Below are experts of layer 4 (counted from 0) of a mixture-of-experts language model. Rows are named router (the router's row for the expert), up (a neuron's input weights, with its number), down (a neuron's output weights, with its number) and show model dimensions 0-95. Each number is 500 + 25 x the weight over its row's rms, rounded and kept within 0 to 999. Numbers have three digits each.
Before each expert's rows: a language model's description of what the expert responds to; "comes before" lists some tokens at least twice as common just after its tokens as in all text. This comes from a sample of Wikipedia text that the model never trained on. Tokens count by the router's weight.

# expert 16
It responds to: Words in biography and sports-results tables and infoboxes: Bronze/Silver medal headers, month names after Died, nationality adjectives, retired.
comes before: "|", " |", " (", " place", " medal", " by"
router:535503518531499512496487467528551503476526483470504501472494512466484501533515526490470469482554484484485483493556500486502506424480493504449507482510536454525510517475502468508490498469503473556473562499556498521501506506521527452494474504500497504490521485522490480488524488519480490485
up0:525494483510488506493515511487519516471505493480482487521496532482499508533524498483482476499502494479516519508517501487508507514501456491487436485560520512500483497493545504509477519463507520521533510512482529512480496489511507521513484522531493501510500471536470482474487482465493466531
down0:514504469513484527463493516472523520519491485529537495480453480510516517512485497480500465509491462505529475522449488520474507523522545519504507456503507480493540508501479470472458536514493518498533545538503499512446470506503515490468489493472565500513484493474500508483545513512557498483
up1:481515517451513508494501516483543518474478523495454468519463522503531548505514502489497467519497505488493480524500562432495505461478477488492502525496505490497464512501446495499487510483499455516485564523468510503496528501519519510483474491494476505510497533506478502503514507468528435526
down1:545494469457488501491508503511454491497524510488486516501509499510480505541484543478493500503486501473519549474481501486508537516500529481462530514500522513522491494544562499508510490507524510479503449470445498530531498516445483544515479513498485523468524495531462496472501534503465509491
up2:504499515483564514489499578518516509465518532463506501524483521482491499493480498483507503516498523477475457505532558483540475496491498506526489533515493534531522526531491457463495494529499494503524512508546539466516499489452535481498501523476490477521514518513528497507507482444508503454
down2:534497479478462500449474526513489482502483512479507506468545496533514498459506547489508493498515514486486484506511495471486472500497473558514465515562520487513525502525506481520469529497493482515499477453506512482486461551491540495474485522499494487496481503538518471500442530480524512505
up3:549520496479459537481500467527518533547509467431487497553467559468490503463501496493520488464554465490507497469506478489470488508505515511444475506479483551502453514475489498502485449488495487480478464456517499495500507489501521490505482517525510486506530495462520506491570516506489448458
down3:531515501509484488455514489563491509532463542513458492543483474466490518522513513477494459530536512500502539496498503464559485509524505503496496460483493489543514510548499520523506500504515494484481516510536477509484506463537498512492521524454523562460483499473480469454493483511476468513
up4:473508468502538494515501488541544531482522522473457518513499463463479442499515522480464515461511521466473514453456493494493502450465520527480514484513486508488517528496487503464550479508498495535511509477491512526503543465563511532454498550453553465524487500467493480485508474496518513538
down4:452475546529511534488469471511565493520487473521459513527530478449524462462495499473523526473505490525503503509523500522493466483476487472486484506505509523475495495525478549508517493487512500526521489488472490533547512526522497482481464536488492510495524490523488508477554492477488480540
up5:513495439531505466482537543506485496507528513496555525532483564498518506489514507493479496521510525520474522514499518487475459478500468502524490499493490498539526456482501456486491499498488490482526503490467495497489485503505520506472499521510502555496484450515495487458507473491446564499
down5:499525497499532519527442467470510466528481478545482519502528521489504466511537490499505543512501488492479507519488512546518522501497499481524518453508470508501516543452485500466492505482524495486468457481468525478502462502511523457459511465502476476522482518471509504477527469498500449538
up6:513449487515469524504489433453533471510477518509476525426499523469483539527502522515469489503558519510479472464548501521506536459542510481447455513510564483498510482481493503505478477488508500530514505513485455479529513521514534486492479486505518495519514485513471512482466445472437525543
down6:487539487510502515516492521566450491526473503514468501484479483500536528455459537459490504538548458510452516492508513458511510479499458505533530465478488454511519492498499500471469527522461517568506536494508498511496521516492526520515503490487495472471492498530487514482490459508503521507
up7:484496477512495514482539475512513454543478474474476483502495514483467516539541509512449488470513485492506477466501501453510508480460482511483543481507536484481495465452512470490501479473479495546515528448517515517502504501498506505510457498543502474504530515509490480437512514460489479551
down7:516510485508484508512510505513533551469478476477539520503521536532525495525495480499516494494531508538494538478514489458511536510493564476543513475458517503498487534488475483503454503491465509528484505530478478504463516491520504478487503509463504511492458499480484498546501497482526497509
up8:526511531467471545472486505505536515532505482491501499520518513531490512504529480488545453476495473488436519528483510480520515514486538457501551492534507446522492515514501496509508508495497469517534543519505509549470510439489529502498475493516490502498521491505466531510551526528543464463
down8:499519499532519454467489516517467455522489498536476473556458477497473524490485506525466523496503527494505519549509523510471508532450461518498463515520534485493517474474474491520523526477524476451489458484536530482480526506501465500495444515502476461472515497498508522475521507505487484485
up9:526502502543483508489451484538525512500473485487501496479477494520522485471547509511494527498516467478528512493448462515483488499510494527555499527545492492490497513494502476512485459462525531501516528526530506503442477544476514486506498519497518500501536485486516501448492461469511542413
down9:497499503466506431523476498541485498477507517507480509541529518431465513515544497474531477501497496484524506502495548485497488470494496494510478490466467520506523418469492498497536477509509569516501518529510502482506515476465535464483473455491500526473494506519482536473488484443515488481
up10:488522537492522509476511499519471481502488515514498512514508490549566509520488508505462484521508493495523480529475496518471477479463492468493526567487506488424527491480491502508476528481497469526475487522501505488462504480512520506504472479501510440514486478507529487517494482504498552523
down10:503458528511496509488503507454539485522504475486460508509469528522503498472501493521506519533494503562505500521491491484511484526470502494481444502471526488532467487532479488476514487496496496490551464522524546520446511507487501483473477499461517468525477495492477514514517517526514546464
up11:521492481522519511487470536475494484476482542487497531512500535477466499493503497458505479474512526486529452491526508548490491472513517520480540526526486481500466507495448430516561529480479510512521524495513493488489511471525527522477500530496492464546491446464481526452493474481483504431
down11:517546488537481458512483518478515475483523518489472499503460439491484547512473464496471520505454529493504477552557532526510545480530507481504519501552480512493474528483527484521531447489480503514524457534480435489532498523510473445502492528528490508508455534489493537537518508493486503476
up12:497551479509541472496487510488483507509513523519501502545505553525479520532496523487538491505526515520512469517477467483526503500502528511527427476502512482525519540470508510468534470517502482561520465487478498541478495493534521467522490525514485482522468510468513465535497464502473506507
down12:519446489501493476513564494535467484473487478504495528481504477492487463516482546475494511525502520511482537485507499441484518526551522512521537465488506489471508492471486512521512511450460523517471537475473544459513537508472519504528468522526498527502531494531492476490543491474517528496
up13:495510515540456560502501512487527510466514518474493512490555533506456503505475515485496491492505518493511473498503554495529496500526519455439496526473527523531539507532519480501510502507484458488498479501521476533511522467569537518466533502514526521524504453514482478483522509500485505462
down13:523473501522525509540556505508471509476470498491482524450513500506479480479501523452511487514466534499524472546513487478522533475529515498493486480481498519506503533536513505533553456505496521495501477497504482520512479470488477496473516537528494555534507503563513551502484523496507521490
up14:481506482521498503518524500512500484476507493475527490557471477503468549553539469526495479497524528465501477468470502545455496449464500490488501484490524465521510504485528497474512463487502531512473490451562474507505523506489521491494513517456549545505473512528482527522481492512476494521
down14:493495444495500505479455486507484436486465479499454433517450495526478543477495511514493497479471480514478466528544496468512512496504523506493516486501526508505448494476482474485490506526501455520523511468556459501486506533481530513517491499512483528529499563536507528451512525502499501529
up15:516476519516444498510489489530519496477512519454515460560531495509474475482528480495499514481454510446463520478499534518493507465498510517509463514471507498515519500503524491503539491421551522510471497421483495463505538524477462521507523543512495515485515514521524474516507502512465534477
down15:492497497514539477527502529491480457478515477521486473494502509462483512539490505493544530492506524506494496520493501503484512475518535508488493497525500486505528496493434533533529534436466481523518508508444466509487545497464491460499506499496505517507470495495497454513482500478525475519
up16:551497468496523507492511502519503498439482495485527459549479500521507491556514494494497464491513550505502478444518494545544457476505522509464523433511515512487513511488522541499499514471517465536493477474569507474535508489476485469490510466490569533523473505501524470466484443490444497468
down16:512496493451500499482498507504521475472536487435481461488473492478474467510486485504531534493520482503491533516528500513542533496527472484525560473514518525516505524477552543497530513501489518482522461479516496463484466563459486521510478507537514512526462495518432533468488511474495495547
up17:532489455530500548488495484489502479501489526547504517485495519480515510504465483530485446476501488529508462468505493465483601517482523450443486492494533485508497498465493486518462472501497460479473486477512519534526506538493492508495480503436538469525507514544529519482522458508507528518
down17:520527482484483537442493439466485531517500480492495481534486513496507510506547535493465507528527477475515503479450532504558487506545491484483497489487483507545522500439526533517515453464505506545482519485556471554532460477484482496513541502494548518507442481507519505521499517470482480529
up18:532496520525550485480497489480533529507509538500481506517542535477524539500507526523500446494538514525473476492523520475512477451468504486451521512516510480448449493465491485478501463487504506513545568479516510501473498437476504476524494523494545489551490476473508528446497500482484499541
down18:522518483527507496521475513526467458504516567526450507482511525489479505473499497460475439450514493524508537447497523456482509459486522512499508513491499579480514522499497511548478511477506503534484525486477449516515501491549496492537496508534484492507527488537497503485524529472485497478
up19:523515501488546531507469519475498505479512519482481499519477496512522495515496521535500537486531483472471486477516534512490513473569547484519484493516474490530559532530546529469514515461509468517541540475494486502463507482522514493474443524458525465467524516466500499506477459470496534483
down19:545484456486528498514477475531473497524517532484505486510520477497485492482534506502469519485480491490490475535489494501536534463488481490488484510535509553485494464499487513516511519500503479484489464487523477491538488540461497518475470531484520520498521505527566498533550492435422540516
up20:498463530505492518471475457489486552539484520518490536485486540497488487469498527467454507499539446446487448473545499528565529486528508456498464511518527469474493579496523501504497522489541553501481517509501501486517490517510498503525510497528522482511515489465528497438525455530470510472
down20:547483495505486494510525546472524493488489538447494520481514482514528498509481493427514514523501505510510508516488500466521519509507511459528463535549481521524485470474530508504478532495558539477523519532504498516502485486461519528518522500510516523510492526538481484466491481504480497506
up21:517507518527538460440495532463487543485487518466533535489452538449509513553440544487467503460544488445536476506509497485558514480571493508492521491528500455497483497538456497464503469484445490473502504506498472464498499496459512510520503493494475505502512471472502499504508495501469491443
down21:439476496518493475476506524535498469461476478460517481494510463457488513505454500495481542477486537475495506510483469469473496496516509534504484503519487471521493499539577556493498478474536465486509492494499534540519505535504513534521473505576473534541508516473497488523501502512515513539
up22:523500521517534481503492522497480529472487520475490501489492558480499501475491505495498490500489554489509479505475513474531498505502516511514528513517488467498497486496501438501473449453542486511536482502495450488465526485515495448504511510488510519496489462543523504509542475527529509509
down22:493496486532497476523500539482505516488486493434556527458510485520505487498507463520480497523500536500500509497535521507486515466463509536490476474475513511531471448495538489501460496530484518483512478511501489485505497513466551506503485512477459461524506522549501480548486532513468487508
up23:519500512529499496486507482476563500476527532478547488496508504476461514504506499479514510503444541475503447460472524505525515511498523488513452456508499516487470501484534475480519488503525467533525504503539466494477472546479532501491506505515492527535513482473488526504486496511496488484
down23:521464452558475499521505482500461490489554502517488531501498487423548497472506524515511528544519505495488501512502493514454522532506532511486533488491515514517468461506495507511493500480517483496442499468500469506501496517506505507495492497527476555544492502489562473503510495486502499522
up24:486507497490498540483491506468515567475499497493451526490529490473511467507520496468485497502568526512525477526498494456512476491490507504517522539539533486506460505455477512493477503524504508525572532552511463515489486506545520517527504505478514500505510506494459476493498512467487470497
down24:559477488495480514477514504529505556527512484506470521476496539514518480444447522463538544505494527494501509492508486462498542511499506516577486478524490459528504492488486486531484467483468532487498504468515466470459495499440537503503501495515511505459525500500493520476540509460488470550
up25:534483506545498488508475462526508515516493507476465508550487453463512501518540549486511482490502507446463458515503472504521506470523568511483501522522523466516517506494467532494503481530511482492523541555527492520509504504486487518468477502496557538519521493519485467503525519502527490471
down25:466538513495520498471525517520471510450524462514514472483510506498465540496515501582525485485484492480512483469521511496539473497519524481516496500535464526435491522469504489526466506487513493493490458484488502532522539531476464478479473531534474487537512483505527524501513536509537494532
up26:523444546507481504517505493472484483477491428485445508498488473497458503486489522514496545460490500521481529486490513551536510516512514496499470504520521447533488494529517494494488475467520462549476510491479488493464505506483532524502471512482511481535491489521517543473476500527498506512
down26:524490485489525473540496527492537514492535541479538497505489515498475519474499494498491494525480517546495518486495532531463485480524493500475511515520514464533462525554519501467518508487508492515522482525452484465515490529502497474492472504523506488506496515520524516469496506465488451523
up27:488507513532473512480512496517479499508524503483462498484554525455501492541530515492506445494531509466520504517521520498522466495483492522512437516529490500469489501461490499517503477484525536522497490474535454495435509488490498507499507504549500446514513480551498492513482525503471485490
down27:478525514480426544559525506525480461495487537533453480474501496467479512495436509489508491491501484477537530515515509497503569469454499539484499546504469539469513505507497515518548542529520486485468484490512525516510500485490538477517519525554525499524575493527481516477469506479491498491
up28:526493504573505497483486499446527489482513500527478542505509525445506507466498526522508442528517470480520469494507529523480507506510512457447544497457457472548490495485505499496505499530483514501461526508521500516490498475494484527506440476487486470512503458478480486517500489504467486494
down28:471530466498535530493448472527467518497512500546504525487505526526474524507539531528500471491497529488506520475482479457532526518519556531531522475478496519480501471453537508507477527509480479508505488563506520521517508563496478541479499492495489521542477494562480511506514526501505494515
up29:493484529522519477442518485511523516534471519521463496488485535523509478472519496520481501496512471539519517480482514487502479514458491514471502549548480469506476524546515494486469524505526527500510508477533511519487495493530507494449504529470490443471497496467493488540541487517488499500
down29:566530486517496502465508506493505456528496471473516565506479477512531495494548492472521536524488482477492493524505550478491513473489510532531498460529508498546471451462489485492526535521502496481495502523515505516502500512467492535527444480511505499478499489483520466474508507485469502479
up30:527538507482544492483493451486526488515501523493543474486495518469509503487525502533535462531502493479561486497488469495537487488524503501499502524532525489520496511487443487466524516512474445515435499519491514497523507550504509496470454510520476525467499520496517490511494489500459517482
down30:445499532547490465510488480514524476489487505509499496433480525470536511520493519544527485477506459510514543502488481525460511536511494500490502533495497480487521474516520493505427512462475488485490476504519536509479492503510459538453540509468506496541494518463494495497531535492563474510
up31:466550545546502541516500484470496530526514514500474525470519500455477485498500532488479506503513511490510472481500527504550507465453496458497458498538485497548496517477507531466549490526521508524555521525535531503500520517559513530474482517508515459521495492488485487528522475479526470474
down31:519473503505488514514486527511496534479489455481514485415500463492497517482498543516520491517469512527471489474517519473488496496517534492480509454485507478514493514514530469505500495489479533463550500495462507504490466467464527506496498539534475514505515483511487462470513452541504477506
up32:526471509514518474490475532549546497514562528498471504502509513500499485526505508506482499433515486472526508516502504528513528466454526479519472529476481461469450475470494498509509472449491524486516542516462467499511483466445498477525497547512464532484495498522499509467496495524484475517
down32:474477471501483451481526511488492546464486480516512542517511459515493486503526464509525536502488531501517473478507473511470532480463472562485498495531512493488498547511542520488483469509505485506489487517509475485519511516526511511486478495529503467505517510493482509465488537517482467512
up33:522492492493507538499498444529489510557499515522498510497544505469498507506516525492481496495544503450492497506541525507540511456496528491436518479469551482515510516477489452494506501501473506544514491551509490508487547530510522482428470511490503496520483519525495517520510494487479495478
down33:496481499490445511478477502526551546516481473470475502513484498532497469504537463544488514447507533502451474526512513460501504502516518539493478467519455518487525483479503460491494519497496481483488500519509507506546450493514502441494473503483505524550529502489522520531519531539498475474
up34:559471516494509501472482529476514487500535548488514508512476502500526503533520472480509535484507502505463477483561523474519482468540528531558491522488467499503519540488484458492521507479501560520513505490498514447536512546430515503513528547538523499514472503474525465478489506480533448487
down34:475451486518457460534480544521480518478471461516504481504481481500487500526471505472475504527457482492479484520562513446495510469513481471518478525463531500527497560456541510548517475465519526512532542478445508478509513480472474508536477492514489493481526515501507493494477468509492472484
up35:489477511459510521490502494529540478521476500477527532541462514456502487489503499527522451521526488482484480541484474519555514503460462532509500505541462502485441513501478488509499498519560475495502496560536505521486489456499507499471461512507513505493500495450485482497531525477472485471
down35:534500515489490513511545480534472513534527518511505514548497478493499470461524473497512499515502518489456479528516474550490509516515506552450506517487512515508465496526524501492467514486510499475505514493464493515516488525571481544473532526510517528475493544482491463495550495485473476486
up36:540528529546522481462441481498530499517530544474492484536516566469507513482532487463509507506516494485495507501491497486534483516465519458467490491503548444476465493470498526497460490492539512492489522465492506489531516505492490498533488512551530508471532495512515511486512481510493485511
down36:491505504516476496508492550519545524490528522492529482512491532467525526498480496475492494503476533501498459524509494474462506481491504550477487506497492495478502479459490499543536514514505485513494498501485466447533527471510524504508506521539504497578561510523521496541497473494483488458
up37:502519490516520471489464490464515473493526532526483500532499490481467482510515464523502475503518525494523448472480477512519506459507497511498512505533545454456470520460501491486508546486473468501498503472479497508509517489529498503513482499524475524514515493529496530528496517492440509557
down37:472528490464475481480464469472485516512508479498499520514534520490507522484530530522538512506475531489498497532473534486512497470531500478484525505501504539540463530496526468465507513467522528495458491504499469490516465478501546521550503463504470480481475507532458496506471553441505473525
up38:509516522557520503503488485454505521520535512460506492486506494526537492526526556506487450473477511505493485519514492496544500479500516512474513513555496474433471497470502470476486496505499457504492475486496521528470494470484553531485453474462497552513488472481532475487483520463512492540
down38:491510497513498503542495489541497479463497492477523500539495505519515516542490528516512560483444519455452500462501457504497462506464452514540509516499536499453466481504491470479519500484484540488528490506490501507532499561533490487498485486542458489509495496450536492504506481500508497556
up39:494476513517509441502494506534531510438552517476513496518515492446467530465517497513497509490528499468502489537492494493507519479485519482509478485485483500512514518477500483474485527524481487556531517516554488498471517489542510479526483523519493531486471519477514493502500502500523502438
down39:490460492478538484508482535507473545497504506493490501492478483464510524516511520512539560441473509490481474491482513514519528481512474503507502502500515500507487482521524460532493511535503504459529475511511516475475484580481493505509441537503536529476467473541490497452521484453522538504
up40:513536517492465497502482499520522460484482529524546514471529498511508511485509494542479485532542505506539467502489482522504462460516511517501511486524502553449540497515517481513468473486477500452496487478522513495525542496487522484535459519484511476545521515503519516505505449508540527511
down40:456508504493447494489484457512440462483433495500486462518456482488485522506528501470491508524509537480501529496495477459485490508521469512478513522512523545510512482536501476481539457515491510459542511482518494473462485466496516539504527497469517545486527514489471507453500486513522496457
up41:510458481483505525498502496487488470548523490494543498497508471461539507479496538505518488500513515510507545513514480534525462496549471467486496507514551500505538493505533496499539508486521498471474521500476516539508494540480526515469482497503496525507491487499454486498520487492502514573
down41:505516492522500494492493509529483485531468494550513488452538528495520527502533496517495527471525501513514483518448528518535548495503517481456461510471502448481525497504558477541467472477525535490465485491489477489500514528462469490508480515570502516528527507475542519513478512458495510504
up42:564496477525510510500489442526554504506503536497509465475495540469494496534501518468468521510544464466478523514545544500503507472534505481479451491494537522480518534514475520470528503478518464521469527468494516494448484467476527506497477524475515526517473522484495491521491514495494529507
down42:509469473502575517482492491512507510475522495487467507525488487492486506463488495510462481531466490500509519463502519520479501466492493505465481510535535500517465488547506501472528517531508502482464517476501456474523477492462496532530512500504504473517498478527514492514462516539489519523
up43:525464562508562513474492545543534488492505512467485441504502502461504528514532528507502498521468521488531473508479509473525468501441520526501490462493506486493495505498462500464488483498492505476507532503516493497467499446485514538537509487503486513488522496514473503507520464511521495489
down43:523477500519519467503539492520476437569472519497497471506521499493463474521518514497499496505469537491499511474495522473517533516528492512540508486553516514526510472491529497476563502505492464467474491503493496461497502475464533478539458482577524511517476500489481522488465493479480507542
up44:468470492484490448500478482495515504470510503481504509472516533457499535534501476525510521497509462507504476509551505530483488513492503492524513506524470481503518505531484481507530487515541487462543462492523452511462507468513514498538439512517524479501481451485514484507506508453510512482
down44:512492421507502474539493443501477479494558513474507543526496516486499483517542492446496514487509479461519491489480483506494542503534505507496543447526513539509489506490445521487480492477544496508502477511519454504535505497525472463521464483486506502528512556481501479514529523493475518555
up45:523465515517512525518493490469489507509492509488526499508496494472486473520517523464521473480488472517503447487517503488549536478545563487511484456528539530492520519517515464510483476494471476546445513491554496521497540496498531482501454499500495499506526531485498515494521498478492465498
down45:477476482503540492514502549532460476516495505455480534485499500491484475510501491466470514471510555484502473526544469462524537479533517482486513481506484522500488499486497483494517538497532456423502480491497529495481522517494468501502493497515532521511465480508514476453485491467494500536
up46:561498539485527518486474532524477527540538472516463527505490521468495536509516533452514508529505516504499485498484508453556479497512538503512534484504520494463484481503482500446517484467504504512494550510512514489496467493451492503473491475507514476525514514477517505428511482520516510540
down46:495470470500464516498528461550537499527510482485473514509491495487443545520478496530513471459500491517482546503479522466532510540523530443519522484478516500493536505458516500490564481513485457463513486516518502506517499501546488455521472484524497508485528511470502525444488487498476503492
up47:519488510517517462522524508492505528458493488505523486522505523489468537516486506478497481496527543475519506497497526480482528473504510515507473504529478487490571552521516516517531504537534510514518505499477508508500501478534497540498488484501500507480546485529528465489504516524493526423
down47:502444481521494461507498471534511517525469480509550514535522565515508454523527508471476510480516490483495461479491501500505488514541531513511482538491472502431466509507493523507519480493456488497502472527474498525509499497531507536473472495485494514502495549537508490513520505536509472538
up48:542526468513530470461485491462488478513490517502490521517513563514483492488463486484491503527475457488456507502531509497503532485494531473458485521480532474526498505513438454494490513460558490463551465490485472511458531496496515481486529490509515492517499490472499451480513509476467514519
down48:549514470501513508487496509480465483518502499495477495470506494506486519539508502524501476528517492497493491489487507496530482494514441522534529474485475534527470488506518469511498474495479529500494479465515533506450500499454502535531478494505542477528537511520491478536456502470506454480
up49:518509508454503519466457528465533472499502517514475527590477517495536502516525485510490451485502478468515481467544456503511536479524496506546482541539485513461469497507453525495499473485510525490479468482500502503535483472495517516498520523540533454500517527522492519461488517554502508461
down49:528498454493500512510451510502462483450500511526499471525528554500495528487509449486522503482514523480533461455506530473510525491493518501480424538510503516455462514492535492501497508483514497514517520517495499492502489499501517540471472522498515491515503516514463512458502464491494509495
up50:479476510499460467525446468501540493513562504448527467500494478453498490475537520483508488474478520502454451503489485488485506465503497482490488513541538492472499521491520522496499431482510497547455511485562531438464505535504471467475536509474489469499480506490465484450491494523513497502
down50:476520477503535530513458505487484485536512507510442519527459462468453509494481511474506513475525520521481512497481536482545549503483526471510520515506509477538449471485549499486551537497521546510494498463512543488472461488473479480488484456488503474486534500530521548496486462471516521515
up51:495448531555514461462500461525488488462530500445557480508495469475488503510486518503480502495482544499515491550551481504487511494507489488503523517465508507524532514469483515500509479501506502514466502522571480495531516513500476489492508496474485567514453490454501472504503466485515512510
down51:496493484499534507522466515537477515455546482517513459499462491498480467501456459542520551492523511470456520522524486500515511524503468471480494498496500450497486465478502527491497521533471470511544487486484512479469554518482527498501483494539520551486490487551472486467515494467523501511
up52:528494529538527481535507551489494485469491518475485486492528503473498517512458533515520557499514493512471530501492531475481486506483474493484460543508512485538497478508493503454521524525538512528499525510468510476497519494504494499486511526517482515494506489545467463509489490446470493418
down52:558514474452511504516510470512510454514522493480512502459551509488447423495483507483499467529515536518499479529450494441509479514493501520500485499537485485492499539481543520492513523512484492519535483510509511472506486497498528508532515472510516485506490481518443535476516459507516465496
up53:561477482507479506520448462488494510502460498500498463508523520490502446482550525520502469469525507446473501491472495489532510479508532512477505527514499518472467510421528480500524494486484519544496525519496509525513508541497500514534470541481519539482524530527491522436507469520470502509
down53:493521459495525482494540492507502491504523559498495469511489508487551505470479519469499476538476519512501531474508487478487468503499505510531532498504515503503449485516480524512541518476513487489516493491537510481485516494467446541527464496489508487511521502523476484498524518490509516515
up54:511551527483474430474511545469492485475519482509533509524511527508565567509527511499537514463504499500521508476512476463517499488528490494525524555508506460503501529500482494462526452509519504475503564504481484461482538538496502486479495484488478549483487511507478508487463495484525521490
down54:516546434507455513470508507526521494540468520540485480457502508463487525506476464551470505429488524477485500500500495477499491541489502570468510520503513491501525503538532519487508509521464528493467519461489486516515504519478501511490532545529516450491498484533526509494519509459504517493
up55:481501563469514490505535526520561556502516526480508494500508505494477518476503485470510485469537499535487474500502493525470514519507544493479523506490478458520481513490535479511508501460511499477555471549514506533491513486507547497526485503476559504505469495468453499467514482525512458530
down55:504519510492501482503516444523515474519512499501539522501437472531491496518529498539472478527524536482473477539521449481491514477537461543490510517488533523532488483541478504521490485489462523475529499483523480499509529494505533497507481508503521470553516487487515452568552494500465508484
up56:546501474515514490477526480508471497526456469424528530531523526472511499499505503487512489513497427486427508482524525512525488502476522518532483544509507457506520504515491504467566518463507523519514504495521494505506523500493490508488498506502512481523522497545460455500524531509467508518
down56:581498491545507532533504483522500506503488487476497517480477485452483484481499485516500532487530495507465485501556488453462530525476486507495517468496501524516508490494477558488466519477496497494527545505455495477468474510515473494455526508443493544444482519511488490467504501503485533524
up57:476504556513461507469536536515501477528464488513526495496478539499522498492477526508491506463533468500495458525488512522539451500496489501462497520502473481541517485538512430501526542460467504494499530514467492516485487522493502487494520545517504490487493515519468514501515488496516478504
down57:555485502478454513472524487491486507466569552492485507529489471515515467433456461459493476488485503500515510475495490447525545535512505538503522519489535499488494489517517503511492521472516544475491449467553508516499510468520484523461477512497528508480522488513537485562528500533469489513
up58:537472489487516539492538495509500484550526499483461506504541510496492490523458577504503505488515516469520469508513496494550515498494496498472526562511528524482463477522519478507499469483456451483499513479553464504454522434475503536500472507480516495512477499532445458523513507469508531500
down58:548543513523509500472492510525474512496495515502495531496455520527546469501550448502515517513519478528471474541538462486495489486486471514519469457502481500525526526448495476520459517487486516483487510522532463472538503480484519499486494481510462518506549505492460490484524497478492490474
up59:518483483466488494515462523482517503510487536483518516483509487462460525524485543504538539491489479489527501457527503543480503459509515448543552490528517481508458486473492465512523499539497500487476485517494475483503471514487496479531489524567495477533489476544444550530468455506511549527
down59:506452493473531439484482489455469496517531468511505489454508516503526506501518513499458530463507477491509464496489529520568554524477542478489488497459505476468470497500507525512472535537514528524553487481472512513488517530510495539542529486511511501494481468516498497483548507462481477541
up60:540476457515462489500477503538527487491514490510480494509462495472516521522567532464511486504504515537485410502467468488520474514513565503467507513483552477494514529452501474492508481478507491571531489514545474481525500484486519499536498483482517497507486485543499537466487458471478480529
down60:540470509527507453474490462517498482497487476530520516531510487498461499496509436520506457488488516512459481473483523497524498492537492527487483499540503503484479514448539518561521512483508503468490496501553474440516445512464530478475522517522505510467541491512516532467510483494491512517
up61:495511485525513477504476506476499466477492531498525485510475523492506523534541445464458528518488497531474483490518499496558502525449489497530464469510473467487480506470547533499489510470523492510514510493534512469528483538505502535521489500546550515539496478501503504519491488511454476482
down61:535451496511485525477530520534543507507539506481531515479504492506480466454499536535517507495515497483485529489511529520485491526508480478519517523504532519517507509513493487514530496546501511491528501530498480491507442482493488480468476494483525529548467463507486524470552485494485503499
up62:476485503444529505482497537490525525429503524464481545541516542518512531508472483507508458512519532454503503506522489509491536453456516461458474500496478469473460510482471499515483502500494500505516527483499493487505510501501499477497485519519519501522508541487470508530475472476514486544
down62:520483474516514490538447494498459518483512501496495481513512505458474505507513491518485501471503500495430489495525543538537536494521444540492514520535484538508493494489538509523487533530510517559558444531513508494503460511463526481519472499547479502448540502534510504525501539509473507506
up63:540493497505521472486497512494532517498552488504461486541509547519502461487510514542481498494517450481521456519498521468508478520513487463484477540575530505461493498505513498519483529460556499495485512476463452477518502498494539515465506517524503486510505490455512497475499494541459527437
down63:478467492503486504470505526551461516494448474507470527534447547510436509480473516498480486476530495501472492455505505538496494461465469520538497480502487503483543529486467493495488508554509483527547463508486524463514516525483498501542558504506504480510516481494513523493496498527467476515
up64:512507491516483515544526521466525475496500488491500468498518485472490483537471498506501518495504493475500507494524515519513510492494527481469463460518482498461485489435511526518470491490538511533462457472493500528501474453489506523550500486475481473495522482533534451488493442487443462483
down64:486464500471505495524513512506520474499493448489520469469535522471535538516531510455477493495512522461474490480521509478542513522514504461472461513518522495485499550479512549541493524506484509436516508531530510524491479502480496506501478457528536501503517512526495480511478479491521528525
up65:552490532496494503448518485470482519530506507486503458481524543463539463493512474537517478485514540495485461476453470443508519504512481468505500503517497492439467524497464506451520479495512504481488536430537513515473496466463501515519528532476519488499516481520481487483537503470493518479
down65:496575473545511530489475480519500545485527488468537485547485485468497488516560467499498484531471497504487456510506504483531523532516471532528534494531491495479505537465490522521478530479503521468512526509494451487471469503481513475513526520487504525485525492543523493508471492473523434535
up66:474493498522450512512471506494500516483494505492496499512529496461472504549504513487483511512542497475481488522479510502504499512502540503462495494517489494517487520518491494488540512451492463510529543491505485489478515504519472462488447536509531489486520490506521494502500493472459511483
down66:511476496473536506514489536520477523461525501531521532503483508514485507488484467494501466517495472471480479484505508494465508416454525528491522498456539509497480525490512501486446478468504506516492510506501511491521510496501490471489537525532479489469515524510526511502483473499484500522
up67:576510525523492500485436538526496514459505512510498500487511526489491477466539558441495492488490503491512472510501488488526506506473531486455480485514546502520494548499488473532510513531483458488528537466540553494527474517483540502497506475484478489491506513499541495494517509472480494509
down67:510470503540548494488518472531506480541532531494498557551509514515486480516518514533420522474474576482505501536488467436507489499548452458480504539457548530469506526472437489539481528495469485468458533500513494469511494541540500485470505484468492508510493502510471496520486466480516536501
up68:488506515539511477502482452489536485481515494492492489555529526509497501504474538517510522496535509506477485529475532515503467489508485528478444511470493490512505508554507451484510517493509471492518493533511498475482523533535490523450449492476474485508512488495491479486506500465500542479
down68:495466472509486487504545505486508467544527499505560454502478514505508483553514503503549476510492473520516465542468503524496517496550569504501540525482486528477531510523521519502519500465474513475507463488516510560435477550510488483431484504494531531499495497501511504522503508478519518540
up69:511518544504502466442524473488467509516496523540528475550518533482514523531539512509468457492525490510520540488540482497505509507528509502470496489541499474445478501499489519463531517508500494533485516490495491475547514526511499525460506515493535494548497460511531473499481504494482484487
down69:487478514510466497545488536502483524507467493476487543466518490522490451464489502483492453489519500516501496494540563503519498526472492502493485501492510524553474496525494522528528463500554501510513514504524473488506464466519500523507440489519497488512558514515517501491533472460453524516
up70:486506499516499481509480465459475484486506526449461512492518483513515510475497507513477517443501493507484512478514536484519491499542484513507490521515555478514492498494533460502508471418503508552451510470519447489494531558479490482508488503540487491509538498500454472476520478495429527512
down70:505506509501523511510493525537553510499488528533495481500494480521535500551518476501573470505465559552490499476530491488522496479487513533474447504495458507478476462484503486517467514494505485500478523486466493451485531546499525484497509501502507529527526525477489510482511495486533524509